python train.py --experts_per_token=2 --moe_layers=[0, 1, 2, 3, 4, 5, 6, 7, 8, 9, 10, 11, 12] --num_key_value_heads=1 --norm="rmsnorm" --attn_scale=0.125 --init_std_up=0.049 --weight_decay=0.079 --max_grad_norm=2.0 --doc_mask=true --dataset="wikipedia_en"
Below are experts of layer 8 (counted from 0) of a mixture-of-experts language model. Rows are named router (the router's row for the expert) and show model dimensions 0-127. Each number is 500 + 40 x the weight over its row's rms, rounded and kept within 0 to 999. Numbers have three digits each.
After each expert's rows: a language model's description of what the expert responds to. This comes from a sample of Wikipedia text that the model never trained on.

# expert 12
router:534548523507484494519552524453520478455516548525582477470568465500511533495459533502532453613583440510496454509560494429523491523532498489527437466418540485503513467566518507590485497463551487540489545441489556514530539501470575472503506516567468494530478519464517498553459419459562538483476511523565567500511513537466542516541456505478414545539526500546455494525487466561481477408522
Lone spaces before numbers, en dashes in year ranges and hyphen-joined pieces, such as 1932–33, season-opener, a 2004.

# expert 20
router:519522437519535499467404567439512514498480463499510467583466419545508469523470524508505501585474520498503408505486481527587436519464588533518534490520474517476561495527501538488534500492517490510497528420513476490472459405407480499497469504592445484510599474448463506540550502478479540513549550491511533482493472481528462556481443540502563511561554493516479549509520507511514467415535
Verb stems awaiting -ed, -ing or -ation, such as develop(ing), con-clud(ed), form, found, design, oper.

# expert 6
router:521510541505522543432516540532535550559515461508477417444461526482586506525457532440512471488557475594529569513484469525514601533551544479503482461520523554489581458502595531474469456428575492541565580490495436501507460500504535518467539461532489450488490527531560466523517471490486487490423539547513514405487472486487530520420448518516533514517450479475510464477464451520511512500518
Inner syllables of proper names and foreign words, often after a capital, such as Copenh-ag-en, He-b-rew, L-ew-is.

# expert 22
router:428542484532495456504499534496485560592495481447469457408522531586495447445548540573481443519505508464493494512496559518462503492460527415523424444504482548466520533513485486560454483555536537528590500505519566445485553490494560486479502564429548518481520448475454491513507536460542505444477510563526566455489497498455521515463557470533500480520489482556478575485507509451511536594470
Connecting words joining clauses or verb phrases, such as and, to, for, with, but, would, and verb endings like -ed.

# expert 10
router:492501487503492455472535516493498451490476468483475566433473447517434509493481447488516504508522540446426455426524557470483525523478508538523512488506531447550549491472486570529491412449458464523484504559511481460511461550487468530497503452520526498487429395403402570482472472435497540533482440526506459474437451448564483519549498527536459450549536584451505510515516510453540481542566
Vowel-heavy inner pieces of foreign or Romance names and words, such as Lisb-o-a, Ant-io-chian, Sophist-i-pop, plus the word of.

# expert 9
router:512579423542495473527508537610513482506543507531545570481574569481535511523480500469537565491513513481488443529515479434487492524471493489557577442460502534560506533536517583479451500430457533499537527498476448455548476525499532446501487539580478461491491469401492433485499517454483457459477488507476471511449463461484522526510482520519442438573440505429456584512565469474531484482491
Short syllable pieces like in, it, ot, at inside longer words and names, as in p-in-ball, w-it-nessed, b-ot-anist.

# expert 23
router:399508521512526479486513535518510515465563471422513485497479442563484551523513497467490506460565485540549472543602481472520474455573531473483486518546483508506509497496474490518487464459446483480524536400468402621545534466521500460497474504587527579456486496481481533581521512491545470495532495556486537524552501480506575545479409516501494440495539413522487460479542485514523484546508
Pieces containing h or H mid-word, as in Te-h-sil, ding-h-y, plus copulas was, were, is, been.

# expert 17
router:494456524433450529548485486487449577558513541532543464506471494465451538502422481584547479464527566465482479512552461502516481545480558471524448503458453432487461498489451475473477451541497508473515486548441525487527575507449467465483531442445474470503556479501478526463419466535528495521473458549446494473487446443521409426542578510548467474510592438461489518494472528562526531512454
Endings of Latin species names and foreign surnames, like -ius, -ia, -idae, -ić, -ens, plus closing quotation marks.

# expert 7
router:450436496555525574578441470467514478527538516552457559438538497445563579552528575509566561530539510552418461477513516489436507493486475516563534489511495522418487523455502511473559506556539531496531495454486471503476474523554481526442577489553465492529582491522473512451431490507570472469441533509456511483500527477486511502479539513502489417511546470546492459445549434490525466451510
Month names, time nouns and the digits of dates, as in early January, in time, in order, eleven years later.

# expert 11
router:464528444495532551569545462480487581587518506528557513481509441508488481474458436535545514433511469468495550503534514471466534498509547460593505498547449491489457459543495532511469551420502504464502496461491463538558490535494545481521502505497480474537514457486396568524535527486495417445546511475455457500408515463501552476507442525484513559463500538468473536453483466459555444387451
Directional words such as up, out, back, down, under, and middle or final word pieces like -al, -ing, -er.

# expert 3
router:524524575479474441498498496516545540517538495530510487505485543486562381514573514479468533502473431535488470503550485512521512551453408516417494543526484505535466454474485499457474534552552570477508486501450518537426537460485543565592533416488463514519515456514512494456473441427547514476557513478482471427442491519505440464481464502451443547527489533477489488494560469449423441494475
Opening parentheses, bare spaces, periods and digits after decimal points in tables, infoboxes and census or coordinate data, as in (age, 14.18.

# expert 16
router:504541533453520499484529491507554554581480490468447477479508520437582558511419454511488549493477551477544449460458481457512529433542488491502453469580524499525527573475468536445485511487558452575498419489554544492566496515548536520563502541480530508490497485515445545498530452521524491479509535454474525467563500516546490566567494433471566515510574503473505547505625472505518478517564
Single capital or lowercase letters opening a word, often after a bar, comma or quote, such as G(ross), W, bl(ame).

# expert 5
router:504449555502492528450441479508444470541453497477496563477488528535582486485539447537499468482489459503405496573494540447553508482496480462527444497489500512479551481463457467445550599554510490536521436423485492452541558479471550442473488487425472573521562554544553553477510478543497465536485478527473503558478470519573518463533577557455458454523505506454463549513507483487455556518442
Leading digits of years, dates, catalogue numbers and ISBNs in lists and infoboxes, as in 1964, 135600, (1960).

# expert 4
router:537403525559546523516472426444543513506540486513592515503520510497533553521467509464488448565516462534540523492470501594496434539485483433504501447488539540497504486501439535480480477531474524523510489608472505424483508484475550445567469478408477525583463504406479516468504518412519470503483465477467493458443500480435539521505548471541537497526454515472474486498429533477513440483565
Word-opening pieces of common nouns right after the, his or its, such as f(ans), cont(act), rec(ruited), dem(ographics).

# expert 0
router:497435516450459538535521525519535545481490498471449535511506484560487504460515533440470452513526503536391508467433461501480551433482499548474472498535498409461492497546490567549516534506519437470483559568502454419515476442522481485496515483544492463454494471457384414530503472514530505441521581495475518530469486466524531516493459537543531483473564419445525491391476517478506496442525
Final digits of years and numbers in tables and date ranges, plus capital acronym pieces, such as 202'1', P'FA', F'AR'C.

# expert 21
router:531528555434437485538521524495487458428547500523502493396526537528531471469472523465492491451534534471510489543491514546479511515473404489463475485456494565482500562470474533469491466497555470565453499454449550512523525499505619480580512521462457458457510545587504515532531503534468466556463491490468557534440499488516458512480494468601507523552558490561498416501536550452512429455521
Plural and noun suffixes and subject pronouns, such as -itions, works, -ing in Track listing, plus it, they, she.

# expert 14
router:511555537523567525511537464499483565461551461545456483521575515477508472417493481514516499506527519566421455465493489548585531548485524452492444519511483526501543491491509489483588533551508485485578538445467575523541497482479501616569505487515605501570467494442444436458471529519465546453567433501523454510477507504508535515474457451473533509503467509441507540519523504448516562520466
Initial pieces of capitalized names and institutions, such as New, United, American, U.S., World, Air, Health.

# expert 1
router:475538484504532574456473544495539421527530473577477552466541523432434540490494543475436515499557462540508546448547445538520457534506508540522480482504473502501430487466521545614553515472555450534505521514535510499468519447518561489553410517486504474450529521529522525482486517540513468461520502507500449509571430473497551493426553570529442445523568537495484544459453449523530466424499
Word pieces containing d or D, often mid-word, plus suffixes like -ist, -ent, -ical, as in grand-d-aughter, touch-d-own.

# expert 19
router:527543518415501478524510482420507491530478557481500444452545484474518513556501543513491424456494517581537414490436488510480487523468581481483506549416480475509567475485536489496514455490502503502486502520475451518474423523533449437526530443518394553500518510502501470374563478564533485515551467512513527520569443465486475531518460522449497536514452479511543473430449485551562449494528
Determiners starting noun phrases after prepositions or sentence starts, such as the, a, his, their, its, two.

# expert 13
router:439493502530538462459537465489558485421460466507431535518508527523501556446475512445492517485485460485507522514523390500529478495474445534429460502500406580493530513546465533528454535525502465500554461480567532446526541489516523442474468485451427392492520540483492475492527511493538511524469449518481500498427487472596469508506404489478485433489432436558497464503482552486561484522556
Pipes in table rows, hyphens opening infobox lines, and colons or semicolons that separate fields, as in - Spouse:, | 2552.

# expert 8
router:482498466503513548447540537433531484594506465488455527445490485515419586573499426468561492547496501481497537466506526483522501528492509489495553480506546480484521463533565576490490481528471488464548425536475504513540511435580437458541505464572482432467528487520535498526497513439535458504475502454434465516616512498518462517524537519575477477478535401503532474511423451466491554466525
Opening letters of lowercase words in geographic or scientific description, such as s(outheast), c(orner), c(assava), re(defined).

# expert 18
router:523407512553498485490456516475468533558522500452537501458506460474470535558481605546474474515564495409464537469497466459493494518506507498422515528535508524569495423510478492530469544518514486423547600540496506552485468482552478468558551545546488492418450523538507574466508451503509467461450461545484527530563464469469553565441467549475510514526480502521427485487517506461502498590545
Consonant pieces inside names and words, such as Puc-c-inia, Sum-m-ary, Pinoc-ch-io, Vlad-im-ir.

# expert 15
router:540471473561481500505452472546476421412488491487494490575449489494463474524544520484490541472455496450572558496497537499452482434520493515495551503477552480522458495480499449474454515488458525465386472523557467507433505527509438529407454573474559500496474509516587514559468539560476527574520506443588458535506552539438494489499492488452537544467453538513557457552493523519483540538470
Commas after opening phrases in biographies and histories, as in In 1911, and as he braced for the fall, plus headings, periods and including/where.